python train.py --n_layer=9 --n_experts=256 --d_expert=32 --d_shared_expert=64 --normalize_top_k=true --balance_loss=0.00311 --n_groups=8 --lr_router=0.000632 --norm="rmsnorm" --beta1=0.95 --beta2=0.98 --grad_clip=2.0 --batch_tokens=[65536, 131072, 196608] --seq_len=1024 --train_tokens=572100000
Below are experts of layer 5 (counted from 0) of a mixture-of-experts language model. Rows are named router (the router's row for the expert), gate (a neuron's input weights, with its number), up (a neuron's input weights, with its number) and show model dimensions 0-191. Each number is 500 + 25 x the weight over its row's rms, rounded and kept within 0 to 999. Numbers have three digits each.
Before each expert's rows: a language model's description of what the expert responds to. This comes from a sample of Wikipedia text that the model never trained on.

# expert 62
What it handles: Function and capitalized words inside titles of works, awards, elections and organizations, such as of, The, Civil, Your, Federal.
router:466545530522560508458502496473504478486484519517479524528526533498552462441548524494468497467484485510504526467489481498498504512507497509477522492503488501512522465473476473512464477483479464538461523498471491513541507493491509473513487509501514478448460533502492497508473552487468501473494526484484501498507517457556535497499531508538482474485509510470469480531492472518454472518486498504492514531465486530500496474474538500542538511439498493531515470497587520480530509498515493501476493494494515473511492471506523483534504480491516497474486513532503506485572472497521526506
gate0:444494508493504521500510509484456500515503539509498458520539511488480516509482512489533529539533529482505532517468473485498521515542540453515483493476494472482458526520530516505512501532489518471490541498507468496463548518523506484453523486517497481485533472491485445480478531506533534512537510525483540478494466511519490520520517521482491528478500521500514453478496522485479507473528487497518481489483486477541460536521444510472454503510498513483484439483467549494492540500508521499487494525521479518484513510487533511561472535503498446478522451504438521470508494527523498507
up0:444504499463487527486534516505542506511503517501495499530520459484458486522503496497514514530504469500494502515482478477493543513511489529497512519500486506522483524473464496531509490516478479475468538477510457477526494498523498464484503524499478499488496487463496471507480506535491519556565537530472503520489492495495515503530455451460518501487518468475490462534491520497524505480541491486483456526464477515487486476490520481531497515473516485501495423494448493514469535541492479491488560501536461518464464528463508489546472518462497494516490444503493483505523495536565529509

# expert 14
What it handles: Last pieces of personal surnames and institution or place names, often in tables or lists, such as -ović, Barbosa, Hospital, River.
router:467497524514559455466502526509517480564498491526503505503528536494517512485542504488506464478491500484538512495489514509515509532500493509492485547535475476464521471524524487546501515535538452516468507540461503512523471503523529450518500537488540526492486532524513480469509509544485509481489489461513490503560494430483512532499502508492512506493447474477490480512485463492462483483509483502515470510484453471524472517487495515512491536459545502521495496492535549486492527527523476534476490509513501529518526457487546541494464512530507473474517495462488500514539517528518498514
gate0:513503514490533500464520514504535473527504475482526466521519502503475562514541492453508515487485477514519568496495456513460532450496476490492528533530481468494514480512545521536502482541513496484509545512463514515523512529483514470487519504474484527466490516498545494473508526526450510520488509478500495522529506427509535520526481475474500483483494491486503534562458513456503520471526460463503463505505547513520502512471489527496497499468521519516519478487474521493518545534524466525508515509479507515498514500473490489551472514487521534497492441464500500484548515509499521492
up0:504498526496510473504539515524520491488486513515528489471511535542518508523526467463490500463477471529486463478486516508484537468535525511524490532560476472510482476522506504548502518494516478473522514531517464486543496510513497475476544487477451530509487540483492501492537508525465505546528527537519493517505510506530546509519509465472476516474489434497485539471492549502498502470530497449520487503495524542496498498484468534512471518508482485541541516505474520515535503503533426529502480518531526499535467529492476490531495527547509526503495464475491476533514482526507484476

# expert 34
What it handles: Dashes, line breaks and commas beginning list entries or infobox lines, such as Born:, Coordinates:, and obituary lists like "87, American diplomat".
router:549524495538563511494502468516504483492495492500492486493489474525483509519539489468484484532466533512525504510526505545495529520551520486478485546495465507471508509519471523531503495525501442503473486513491522479468504559499533469498510469454487535468503489499496488507487526543492503490489501499515497526465479467522495482520516484493478492505467475495504457479499525526473514454453485476533491539516518446471540526468478487502519505490548518510484481508548513487528544482496471522525471506561495472512502532516494558489492515531476533488486470453478490522541475487463529530
gate0:534514521502504539522498495489488491491492518557474553494514490522486518499537505466496472509521482541525486540482498513520505527513442493491504531506483472482516522527525501508476526447463493497525502513497502537489492516553511549532570500518486479485516552495498421482464491516484499464538495490504517499475506485547491463507476503533539504520475473499508439472502519475497532489489482492500510497497496483491513515513520452499514512490516450540493486513498475467492534447537493536513521509498483481450495495505571498511525518508521521497517471509512517441501469479469503467
up0:529507553521489513459481513490445540525477453509518495526500504502456544500519481512508463488502508522486508521486531512505529531535464488474458461500532505543492515505553512509489480524476470496486533535547491535466479469482452505467473471511449517506518489497513486465488521510479508491531501495540553505477492497545493516491559543502517497523491513514507458503489524501531497556526473527479515497490510541484485486498508485503521486515489533515451478458498466510573517477508481502504506479453510532466488488488498509547558490512504493500490491506513497512505499490471446493

# expert 26
What it handles: Head nouns inside multiword names of organizations and fields after a modifier, such as Party, Academy, Festival, tube stations.
router:482498507511525487472520531498515420492499527524471524494516522522548439478514535483526506482487480539535484477515528481521490510514487497505510473539506468480488508498522494567475526477515456525459516517482499516531497497519503458487501519507506521484450498515474492500477573512478496493524512490477518495522515442499541513503521496490523495489504487481466500476492470482512517492468479472515503541475477515503477509493496504542529552437534504505505477505566532457530510526497471539507488504493508508490497493484556438506510476528528483459491514497515498485545505515529539485
gate0:545534514490512482506508516471471468498476509492539575534484543521530522453520499500492495521547496503461518547466529531460538524527481472534480480490483493503466535509497513445498482545522473514493511518508529494527499486498490502503538469527528469498557513483529537485472516506520525498489498501502487516509492478547541509525508488512505527513495528509502518490486476505495509536495534502497493472522538493488469517469527505493584473465463496519510489483479494457494499476502479520549492466453495509484487524491524497438522495495505480460528520495506543485508445507486480523
up0:500548515508486519503512507518485513487481514505503463489485492506513492480545493496466474533466524496454505502506467478463463509552517470469503545471515468525492505459529521471514504477525487536508479445500494435479494532519477512506547512518463514486494511550545506521559498527507493458470475518529497457492514461528479518523528517526462456504496514482537486529507493527443488465467517483495512486513523480463543476485507500474488516524516522559517520476518514499493513500524498491477491479492532459474516514542503511526496518515460508490456492493452508548483499462517497527

# expert 52
What it handles: Capitalized words and of/the within proper names and titles, such as Royal, Supreme, Foreign, The Legend of, Holy.
router:462555500528512517492540528492529479459472500487504524549504537520529423450518507517495515465484472495530479498468475518509495513520495466470528480494493481489552464475485479505493509511497467553529527495485576494512534497506527521538496484471487476514465519485504497502479510495500501464507519476521506487504526442502520499492504504562493481489505518491502483515526473538467471499493520487509501516500455510480543466512517470508526504459511508525496474492541501463554523500521431509490517524509517463535507477540524486513496465474512511481491500483513549488537492470529518503
gate0:519530499481538535490522532511475502503472514453464490515533558513557504508475523514518496513566477479497517535493473487503457521480495497522444524511492493508483534517556505496476517511530511526474490536503505498525483507507480527497513484520502528494500511483523495512522511495505522506476536498491518499494495503485515512507494513524525505533468492458496539491506508455477456491488504474553544477469479433518472500442475497455528502524529510501532465501510504465496496500522479522541498428483480516501500505471513493512493502475503566463526489481457498485533487530491480574
up0:526480485493505484492458506500489488509454548517489505516454511493475500493507497527523497525474540487478471547481498554498493492505525519495488518498516499445497489492464473462503548501523501469486463512507539533461488518483520507459493501499475483502505464515487483496490481539565497467465504478529525447507469516532475475464493500537507537489502497512515496543512542494474491538499516540498536474528496470511527452514522479450549481524471527496529478513496484544468495484551509481463489495479496519519505538484505534483518514526503503491504514515487461514476430467442470501

# expert 49
What it handles: Articles and possessive determiners starting a noun phrase, often sentence-initially, such as The, a, This, His, Its, whose.
router:524547491526495508508503493526509447504467481504521534503502528485502508526506500495504476485516551503531512510546530491514485517545552465530462492532490468509489537552468484543469480539492506554486526541500460448511507510475543492524493485494478510480475532518524484484512537509476489477465498490495498525489492506506531497530489521535495483553491509497491508464484498505493496517477494535507474495478476477520478497513506452505536515457536555501503472522516500459554517532563507488485524510497484478478527500542489482490523495538526496427523539473508518514483519468528516486
gate0:526518509511518503517493515521493467480559480525508532499493548538488508482504454502506491495503522494533535476494506456510510497497482435501502564527527471550475542518480523524499476497485503483532488505546493415520525544487560476500530495515510508501478488520521522515488502460480526507479497493502507505489511503518483512444474490462508509494495498503482504506469472527477507488509499534517441537476496502516469520538467504492507483515535498492475521521550494491505511521490492472489561487543501458510534547511526529468490521514483503478462528457515524527518549461526505509
up0:478495492483455510472513492502507551514486514482482479486503478499527498511527531533523515479492484502489502503498494479464463512517519531506479495494509569461505481504499500483518539497536496535500505513527502561458496469509467488476509523476477508490551495482455500528510511561523509524535527520485546487527509491494481534544520478513484497479525505516491508507496484443511494506532505463497559476507536513475524494499503524487470522486473462485534527486437499458517479539510492506478452537490499528495498469487453488549500523477453491521515460527536476449496458537465497483

# expert 28
What it handles: Word-final pieces of foreign surnames, Latin species names and codes, such as -ić, -ović, -ensis, -idae, plus coordinate digits.
router:478517495554570487501508531507514488538531505496504497504512511474472486490524498496478492490480497485549514527482511487520475514542489515488492509483442497508474474515500475548512527519527448542439536505473504475511520533519538457561511513479526505488519508513488474473523529538499507490512460507494499497495485406513518525478526479535538527482465466462490501495509458502499501480477485500515508502508517427517486502495494495516490507454532524515494479512521551500508537511551469527499495476521518523501495504501531515489512537517509509471487499464499522547558508521504518505
gate0:483534506531478467482521537507498530500485480489491478464498507510447496480491444483507502481515499522489512545545519487496510482546536500505482507508457439479498476511525540493485503493553459543482485520509500499469487502553493497496480507463493499512512538515514496520529526546481482507492477526501474545497525489507494484557504494486507459551445459460500516456459436479522505485463463471516501523501530493528508483469485540534460466515480507471534481480490530474535486517509479512508471509492519502515504515487496474489550537545505478495513500464489509506515481533464523506
up0:523506485506525493489521446490480486491505504455442499489517515488528437479550491499530469497500505492508478505463453451542475496492479473484470494490462526517471531493446530512482468524524470528524506479492537465490512541506493528500519508495521524451484487497477488438514510491512527492496482451521500450477490498466498480516495499466515520482461494490513509532496461517518487482508474439480499487473518475523490516504519527485514505485507485485512450472537501551507485567505435499466488502527522518528483490518532526498504501507496492521521459522519473489518477479467530542

# expert 2
What it handles: Final pieces of common nouns, often plural suffixes, heading a phrase before of/and/for, such as reinforcements, prayers, inventions.
router:520486497501554467472506522477491429523513528499507496482493491514474479471518500470522523468485486529507515520471531507498502481492453465527516511523454486483516487521487526575499483462545477504477492540496511501523527534534489485495473503461510520539485518521468513479478550500520479459509512512530517488494508464499483515535543503492532516468495467515492484529468475463505511517490487505549513543524477496500482528501469502504472535465509520514462509484543504494505487534520493507496419524526425502507516507468527481522526480530495495453511510493504545467491539507493478492
gate0:512501507498536503482549537464495461491515507507502512529521492523509567473569463459512507500496491473498488503508529484507496483498493464469469481499539497476486511512556492519522522460497498500491480499512539475486491537480489492502563501543542504505513499510473472515482516543468485466465551507517507460512520468506535530491514464507478460511513482551447488500508494494450501496500533484515550503510492502493499476490508515474492530469513472498492511456532529483525536490496495538510435493481557512534539485524511503471470492490503490465491481484480518480528459499523471547
up0:517477505483506494471483499478502482499517504515519487507494485513448526465562502492538541488478482519442491490504481474527530483487470472496515472462537518482516501509528542505485478491496538442492494542480503528518468497476500467456481507507478475503494491500460563493444496497456459477502547513512518477491489528465502524485508481476526528469520490484497548501496486465560484527474493522496532524520468534480525498521489534492476511495465484470483508460492464499472466512481504541478460528481532539521532481472477497533503493484522501535544525484476471471478524533488472482

# expert 59
What it handles: Determiners opening a noun phrase after a verb or preposition, overwhelmingly the, also a, this, these, various, numerous.
router:501569511499534471470527478528518474488499520501495472513478545525483496465500503449480501486502475510467493493496502537531468492471515476516470523501488473483528473488547545515511532519504461543501492500450475470529539508485532490510493461496503500507488483480487467463529548529493492451479523516524520504479532497505507499503491517553520495489495488519494469498481518521457497509469494513554469504531521493474527466479470447486485498485507496533464458492504541486499505482512477509457473483498448531489518483513532509468507491502513492456529499475441520555516532534549471495
gate0:516513536520531473493494474521483502496515467509487485510476543522526539465524519508500437478483538523506485508491492491490446500493485497521537519484471504501520535502473477506520534512532462535465450488468511475510510535492515474515510509519484477463474501481468508465514557502501476487511474471504495496458539505491479456470510495538483509483458520467542468503511484535460492478485508510591479513513526509493529531505533458546517519486496532523477460438552491514491506502505511500500513516500466551490529462481505468492498518454527508500491519492467514481531519525511507499
up0:497521442518507497535500486507480509503472555449485502495516472507507464552488491451498526484487550505474481519463449506494512500468526447523497483489529535525511510493486530498546506503480522501493510528559535490547491529502519531484520458498468513481520534477508458524502520477471502517453541505500486565488507496493497515476454496514498508491535530553505513463512512528483516518534469522460525494523520488450456477505465503493490540518452484503501505552493506523480524487496551475499511474501459525483482498490486484482528491469470478522487499522518534504484508470509509515

# expert 23
What it handles: Singular nouns heading a subject or object noun phrase, usually after a, The, This, e.g. player, report, survey, award.
router:532507478489512492452500496509517424494501494486469488486507512508524449517487496452516485478503491518543536479493541525497489520505471488500534512545451474511505536493489478565464520483536463550499513524535525491515513536529479480496489513510498527517468521540492494523491565508527528496485507491508503516506487464505502496510490500491522494519479518529450485479482447485502541503512500473543515547499498491532457533490490491499497541451535490490459504509582501477544475540503480504515474514508480515517505502487515462490539481525530496452500545515517497492505507472503520529
gate0:496521527520502549454529525472489498461500543534519526538513497493509504488499483484482480546461498478487479484513538534481448487476504440513511492481514474475538505525518507541457461482486502477474498495518495467505522532528505492499518471498480494491464515480512478474497525488513516503492502494527538527520542471499502555520520468515465492532529494507520504459483512525494486517463450516469475480503465441508469450470486524503462509461490492506472448503478504495511507493519531478460493500522511443522481514549546527516510513485472477461439520517503518528524492488518495531
up0:495448503492480488491522489546484529459489516520489488529453482473522482561463488495523506508481505539533505492565564545476542474489526476530555491501516502493547486504523487519515514464503552443460480536488469482466451514510488508509525514486491512533498524466494492515508505471497495522498521503563494540501481537453470470520495474503502468514526487488505523503475512497484516512495499492519515458516499493512489476492502483490486513462493467468503484523512507465515477515507488481503500522560472509530548464459530519496519475487489458495514522528500523483481539523541521517

# expert 60
What it handles: Articles and possessives that open a noun phrase, especially sentence-initial The, His, Its, These, and "the" after verbs like building or filming.
router:514554509496506501510486498524521469521486497527493500526491495525509489494504486456469445497524521502488493511509518522527497541524557469516498479497491465519492497502528477534485483522479482536480504525486485465546486516496501492490506513516526495480489515496523459461521535463466494505462503464509475546500509510508553497480468524524515500544476513522506499460513494527502506539490485518538468499492505484560448526509493449501543536478504545515478451533531508490564506486531484523498503500511500514472531490519494487467488478496516489423505550504476539554486503516529559513
gate0:532516469466486512510544496464512519506488505502494479531465499476478478542480490522484555479466470515510509546464466494505473465528505515484505523539503526520517494556417515507506473514476528531508475521525538493472498525526498517495480522477516474482469477497494466504493508531443521518490523491538491505477475487498488503479511475521525484512501496522508486536471473562473484494473509500524499481479540458515532524494490457513458485472484548514537449514501516505541482523521458461532531509544532493525515495485480504480541454505490509487462475497513488527537508483528523522
up0:492486495516490521478488496502495507527528483503519518487525479511537495528502482484533487506478550516514504494530495491495483518518460506510498482487451466491512541496505474534519549454519499495493507502493496512522523472510501495554539489515533508479503523544520536512495497453521515488512504484462555433502463486485523513502511490450492472522529498498527493469549493461515532465500505448489540492517515517510493496476490514507496472506564457471488538510495486490452454493551505519490469566507465535479480513497510486531427537522483515517506529494500522468456498506463504463